config.yaml
n_layer: 11
d_model: 256
n_experts: 48
experts_per_token: 2
d_expert: 192
d_shared_expert: 0
activation: "swiglu"
moe_layers: [3, 4, 5, 6, 7, 8, 9, 10]
router_score: "softmax"
normalize_top_k: false
routed_scale: 1.0
balance_loss: 0.0118
balance_bias: false
router_z_loss: 0.0001
init_std_router: 0.035
lr_router: 0.00118
vocab_size: 2048
norm: "rmsnorm"
norm_eps: 1e-06
tie_embeddings: false
optimizer: "muon_variant"
lr: 0.0127
beta1: 0.93
batch_tokens: 131072
seq_len: 512
train_tokens: 769000000
steps: 5868
dataset: "wikipedia_en"
Below are experts of layer 5 (counted from 0) of a mixture-of-experts language model. Rows are named router (the router's row for the expert), gate (a neuron's input weights, with its number), up (a neuron's input weights, with its number) and show model dimensions 0-255. Each number is 50 + 15 x the weight over its row's rms, rounded and kept within 0 to 99.
Before each expert's rows: "mostly gets" lists some tokens that are sent to it at least half of the time; "gets" lists some tokens that make up at least twice as much of what it gets as of all text. This comes from a sample of Wikipedia text that the model never trained on. Tokens count by the router's weight.

# expert 22
mostly gets: "ator", " Star", "lic", " world", "per", "MPC"
gets: "er", "ol", "ic", "it", "per", "lic"
router:61 28 49 39 57 62 29 68 49 18 33 11 59 72 50 37 54 64 58 54 53 42 49 60 72 78 65 42 49 60 64 67 49 53 50 77 69 75 70 58 29 31 52 67 81 45 35 21 48 65 53 70 73 27 32 76 47 69 51 36 67 54 36 63 58 47 29 62 53 43 62 39 62 39 36 50 48 26 36 54 65 48 50 44 48 37 26 48 67 54 58 57 24 53 23 57 44 64 41 52 43 39 81 41 49 40 58 54 60 49 51 66 49 33 64 24 42 71 49 46 51 46 38 25 72 42 62 64 26 70 59 50 82 53 52 45 49 40 66 24 58 20 45 42 69 71 48 50 75 33 85 48 70 62 45 47 59 49 48 61 76 62 42 36 55 50 24 65 70 42 39 49 21 36 31 38 43 38 56 37 58 44 39 46 38 31 56 57 69 50 58 47 31 32 67 13 39 50 75 52 50 32 28 63 54 61 76 64 55 40 75 63 39 32 58 35 56 33 36 30 60 65 28 60 22 42 80 31 33 36 87 49 65 52 39 40 58 49 40 40 63 41 49 45 40 54 50 65 49 54 57 38 54 83 49 20
gate0:30 44 48 55 57 63 59 36 56 43 61 60 49 43 44 20 49 50 47 48 55 28 65 57 84 33 59 46 47 21 69 68 44 63 55 48 36 62 18 42 32 25 62 57 63 41 47 54 55 52 47 81 39 26 62 33 52 75 71 53 33 45 28 34 62 52 42 28 38 59 56 33 61 63 50 46 82 26 67 51 52 44 42 57 59 44 40 64 41 51 72 20 32 60 53 29 42 24 36 58 49 37 62 57 42 36 46 47 52 43 44 39 65 47 55 26 75 38 47 53 32 73 21 60 55 60 13 81 33 56 45 38 72 26 58 85 53 02 53 72 58 19 64 63 55 64 44 82 55 43 62 72 60 49 46 32 44 61 40 36 48 42 41 47 41 58 78 36 43 54 52 61 26 32 59 40 44 47 68 76 52 53 26 64 25 61 74 57 45 58 55 28 57 37 63 48 44 38 45 51 40 68 33 30 64 51 32 55 50 42 26 69 63 71 66 53 36 51 72 49 39 43 69 41 31 43 36 27 53 37 81 40 34 80 50 36 50 46 49 40 64 64 54 36 59 43 36 58 35 70 62 68 33 43 46 05
up0:24 57 65 42 59 27 87 64 65 51 52 44 73 53 62 54 54 65 61 33 48 45 44 40 53 48 43 37 64 76 16 42 44 53 56 49 37 68 46 44 39 50 34 47 70 35 57 29 36 32 35 46 60 62 30 45 54 32 41 47 67 41 53 70 57 58 67 65 61 41 22 31 27 58 14 62 62 32 33 66 53 51 47 39 27 52 67 26 54 42 65 59 41 76 32 56 75 53 67 44 63 44 73 24 41 50 77 55 63 32 27 43 57 21 43 57 41 51 16 37 21 48 61 40 15 91 62 52 43 86 63 41 60 72 32 69 45 74 69 49 57 22 37 66 61 36 42 38 36 42 69 65 44 46 64 71 37 43 43 51 44 52 33 49 38 58 58 26 66 33 65 66 53 56 66 34 47 44 49 58 61 39 70 52 37 53 55 79 29 37 82 45 30 39 54 54 60 28 57 49 27 27 04 40 41 49 57 63 29 77 51 47 49 56 46 67 46 46 68 26 35 36 44 68 76 75 58 65 86 65 40 49 43 35 48 45 56 47 52 39 46 53 62 47 51 54 63 55 41 42 49 48 42 75 64 52

# expert 19
mostly gets: "f", "ri", " Ri", " of", "r", " San"
gets: "ri", " of", "f", "r", "u", "n"
router:63 32 27 45 34 54 49 41 80 40 43 60 60 31 24 58 30 23 42 28 26 48 22 62 45 65 66 46 53 79 62 52 49 32 45 73 57 89 54 62 90 57 55 79 49 67 58 46 30 73 33 55 41 36 40 40 46 18 26 54 58 65 35 62 70 50 47 22 56 38 53 27 60 52 47 56 43 54 57 68 66 41 54 38 48 45 45 39 74 50 61 61 42 54 55 43 65 52 54 43 58 50 62 33 66 19 26 21 68 47 47 80 59 54 54 36 33 60 38 81 41 55 28 44 55 73 48 75 30 71 49 35 45 59 67 58 46 38 55 48 27 40 56 47 46 53 36 39 59 44 56 64 37 83 45 75 60 61 60 28 48 47 46 44 73 27 55 55 50 56 43 33 51 28 38 36 49 39 48 32 91 30 19 58 46 51 33 30 43 47 73 35 34 32 63 36 26 40 64 48 64 48 52 42 48 45 40 53 40 26 38 69 31 40 37 52 61 19 14 74 38 59 55 30 37 51 45 23 34 53 54 58 51 55 48 43 80 70 56 48 58 60 47 62 34 47 36 82 54 62 47 25 33 57 79 42
gate0:76 73 66 48 33 48 67 48 48 46 70 37 56 59 49 75 52 58 29 48 56 40 69 45 38 41 71 29 40 65 68 68 36 33 49 46 56 54 54 39 73 58 82 38 47 46 40 72 74 74 36 52 40 33 42 49 25 22 83 59 57 62 43 39 59 34 63 25 53 39 41 40 68 65 53 62 33 44 71 35 35 35 64 64 65 27 63 70 77 47 79 55 55 36 51 45 48 73 52 57 75 56 65 56 49 33 57 50 37 47 59 55 50 55 45 46 43 51 72 71 57 43 36 33 50 52 34 25 34 46 35 82 66 51 46 48 60 47 38 54 48 55 54 69 48 41 78 41 50 46 55 56 37 83 53 73 62 37 52 10 60 55 67 37 63 42 67 56 47 63 73 37 45 15 29 43 61 62 47 36 46 36 44 46 74 82 39 52 37 49 48 40 57 42 63 40 36 38 93 55 56 71 45 49 63 53 59 22 45 17 53 33 58 60 62 57 29 23 46 52 48 23 44 50 60 58 65 63 35 53 60 46 34 60 41 42 47 57 60 78 42 08 50 78 61 81 50 66 64 94 54 69 69 33 72 61
up0:52 69 77 51 43 42 57 28 50 67 64 51 56 36 46 61 51 63 51 50 41 49 49 56 27 59 58 63 33 46 30 28 61 69 59 62 30 63 58 32 42 49 30 33 53 61 65 77 41 29 21 43 67 38 49 46 50 72 23 35 44 53 59 50 49 50 46 69 63 38 55 26 37 62 60 83 49 43 49 62 23 75 42 58 69 67 51 22 26 52 44 75 30 55 32 77 56 60 72 23 19 42 60 65 53 44 63 64 58 52 30 40 25 52 63 54 57 63 28 26 70 21 41 55 48 59 37 41 77 47 60 15 49 36 24 54 61 44 50 29 32 63 56 40 50 77 25 71 43 81 08 28 53 46 53 32 49 74 55 68 48 60 38 30 46 61 59 64 34 56 52 68 61 67 51 55 72 53 59 38 47 55 40 32 39 64 51 55 54 71 55 52 36 47 38 40 51 31 38 66 39 42 43 43 26 35 33 36 66 44 41 64 58 52 47 72 23 50 61 71 58 54 41 52 39 48 46 32 46 43 87 40 72 40 35 39 41 46 56 65 50 56 47 46 53 18 59 32 39 00 70 54 56 63 44 24

# expert 42
mostly gets: "row", "–19", "ron", "ン", "†", "on"
gets: " ", "on", "row", "ron", "re", " 18"
router:59 65 35 42 56 63 56 73 45 37 35 45 52 45 26 42 43 55 53 55 39 42 25 46 62 63 68 52 43 62 43 62 35 62 50 83 73 88 57 73 64 25 50 61 55 55 44 65 50 49 44 40 51 51 36 56 35 54 31 59 53 34 47 73 51 67 33 55 68 35 58 47 30 47 29 41 44 33 59 80 69 51 54 33 49 66 45 50 63 61 67 53 59 62 43 60 51 51 59 31 44 31 32 39 64 51 60 36 79 55 35 62 36 53 77 55 38 56 23 60 76 27 06 34 42 29 63 44 53 61 26 59 61 67 61 43 38 52 32 53 48 32 57 38 61 54 36 31 28 58 40 65 49 56 49 75 37 19 52 32 75 58 57 40 47 55 24 72 60 47 50 78 40 19 52 31 30 37 49 58 54 18 20 68 42 64 47 39 72 67 71 19 53 23 88 50 53 16 48 28 56 25 24 49 54 52 60 77 72 44 67 47 52 42 64 72 60 36 45 68 41 56 34 35 49 30 53 42 23 29 76 64 56 40 66 59 80 39 77 38 33 51 39 71 35 50 39 51 62 57 62 45 44 62 56 39
gate0:59 13 44 69 63 65 59 52 72 56 53 91 62 62 50 29 31 46 39 52 48 51 56 55 64 56 48 36 41 68 32 31 61 72 36 48 74 47 70 62 36 73 29 48 54 79 40 50 64 59 36 50 57 66 67 37 51 62 54 59 56 45 27 61 35 46 41 35 71 53 53 73 64 43 44 63 45 50 34 33 58 29 27 32 53 62 27 52 61 52 43 74 44 67 47 71 53 50 54 61 80 42 24 43 19 39 66 73 44 53 39 62 61 43 66 59 53 28 41 41 65 43 44 37 64 73 54 46 30 52 61 68 37 72 74 45 44 61 62 71 53 54 50 58 38 33 44 44 92 47 56 55 55 67 51 60 41 62 60 56 25 57 49 37 23 26 54 48 54 69 52 55 48 42 83 53 19 65 30 48 43 38 35 36 52 32 45 28 33 17 27 62 61 65 60 50 71 52 61 63 39 28 21 39 63 38 48 31 43 49 34 76 65 38 58 41 57 33 43 47 33 43 64 31 64 51 47 22 42 41 47 60 66 76 18 54 26 52 49 72 61 34 68 53 32 52 55 35 59 41 91 58 70 56 63 03
up0:63 67 34 47 51 58 57 40 38 52 53 73 52 31 63 57 46 43 45 31 27 51 45 45 41 64 41 60 41 22 72 55 48 56 50 49 44 58 68 73 46 38 27 70 52 62 53 53 45 77 51 68 42 41 64 47 40 44 62 60 43 28 58 57 43 40 27 30 48 39 47 43 50 68 43 51 57 40 52 38 66 36 70 74 44 58 52 34 30 42 25 66 74 69 46 70 68 63 72 57 26 56 09 45 26 62 56 55 31 62 54 85 53 59 43 52 62 44 67 64 68 28 41 39 63 43 38 61 57 59 37 42 19 53 46 52 35 80 48 64 44 36 55 63 46 50 47 47 35 37 30 57 35 35 60 54 52 73 59 59 67 42 23 62 83 65 38 54 51 47 47 14 47 90 65 46 31 47 52 73 44 45 29 50 55 27 46 46 47 32 51 49 64 54 51 45 52 46 66 48 48 75 51 44 65 12 61 53 33 85 43 45 52 81 60 44 54 60 39 70 46 41 48 52 73 80 12 13 66 55 48 51 79 68 53 49 22 59 63 51 57 16 75 58 79 55 35 38 49 33 66 89 52 12 43 42

# expert 2
mostly gets: " su", " qu", " Qu", " tr", " pro", " un"
gets: "s", "ri", "la", "ro", " pro", " con"
router:43 34 34 23 63 63 45 36 56 28 48 49 70 36 48 26 39 39 43 35 45 42 23 30 63 76 78 86 55 48 70 70 51 47 21 82 80 60 85 81 59 14 38 70 52 32 34 52 35 58 39 39 73 36 42 52 47 17 43 62 49 53 42 68 56 61 58 36 44 41 54 36 43 51 39 35 62 31 61 65 51 42 54 40 32 50 33 38 71 40 66 64 63 59 38 50 80 64 49 45 23 56 64 25 56 23 39 52 65 46 43 53 53 55 59 33 55 60 49 63 57 49 39 33 57 42 42 53 43 48 24 56 73 64 58 47 37 65 36 23 54 45 54 41 68 55 43 38 20 47 54 60 75 75 41 71 62 45 58 39 50 48 45 42 69 57 18 64 61 57 23 43 28 43 43 34 43 59 57 29 80 51 27 82 27 54 30 44 56 45 68 18 49 32 50 29 24 51 68 55 49 44 51 39 45 50 72 73 74 45 61 44 47 49 53 56 53 36 41 63 18 64 13 23 36 48 49 35 43 37 69 56 47 39 69 42 58 72 49 44 51 62 48 52 57 65 41 64 31 78 38 37 29 66 50 37
gate0:56 59 63 68 50 68 66 81 52 62 59 34 47 64 64 43 37 27 46 46 99 56 53 25 60 46 52 86 53 51 27 37 35 50 30 78 58 72 76 66 81 58 56 29 70 34 92 13 71 44 56 74 42 32 32 38 69 46 65 50 33 34 32 47 70 83 63 55 36 45 57 32 79 59 46 60 34 60 36 54 55 47 49 44 23 16 31 39 60 54 67 23 49 49 47 59 50 37 59 55 85 51 57 37 26 61 52 43 57 66 39 09 55 51 28 41 65 39 52 62 70 50 52 50 29 59 54 64 75 33 49 39 58 47 79 62 53 25 66 52 51 37 50 50 51 49 58 71 53 49 61 48 40 71 32 76 64 54 39 49 56 77 65 22 73 27 32 23 68 66 26 57 27 77 55 52 55 60 54 47 55 55 63 58 29 51 40 68 29 72 43 65 39 58 69 49 35 47 64 29 39 68 42 52 52 46 83 45 56 56 39 60 61 41 46 41 55 46 36 64 41 49 54 59 44 48 60 52 59 66 69 51 36 51 33 39 82 41 53 43 48 60 68 64 39 57 51 49 50 40 53 67 55 58 55 53
up0:35 76 42 60 53 65 41 55 50 60 59 28 51 64 47 65 47 41 53 39 53 63 41 34 70 52 74 81 60 57 42 40 50 39 47 34 52 62 53 57 69 59 07 29 70 49 60 29 44 47 49 48 31 42 71 39 42 63 48 46 28 34 39 51 64 52 59 77 58 42 42 57 64 35 55 54 50 50 22 54 62 60 34 54 38 27 51 71 66 59 51 70 59 45 37 44 35 43 54 74 59 63 45 37 34 82 46 49 50 36 49 32 57 62 24 49 64 34 55 33 70 45 03 42 44 82 58 69 85 34 51 37 62 64 65 48 68 21 51 35 40 37 41 62 34 64 34 43 45 28 50 38 43 74 38 76 61 76 64 45 68 48 68 62 67 30 31 48 63 52 46 49 28 53 48 42 75 65 49 28 74 35 77 55 39 70 39 61 55 64 55 82 21 22 90 45 74 54 60 47 39 65 43 35 63 59 29 37 73 49 43 28 53 55 38 61 42 49 25 46 14 39 64 40 36 28 39 57 54 44 39 52 09 30 45 55 65 59 42 70 29 48 70 81 47 70 37 54 49 67 52 65 50 45 42 62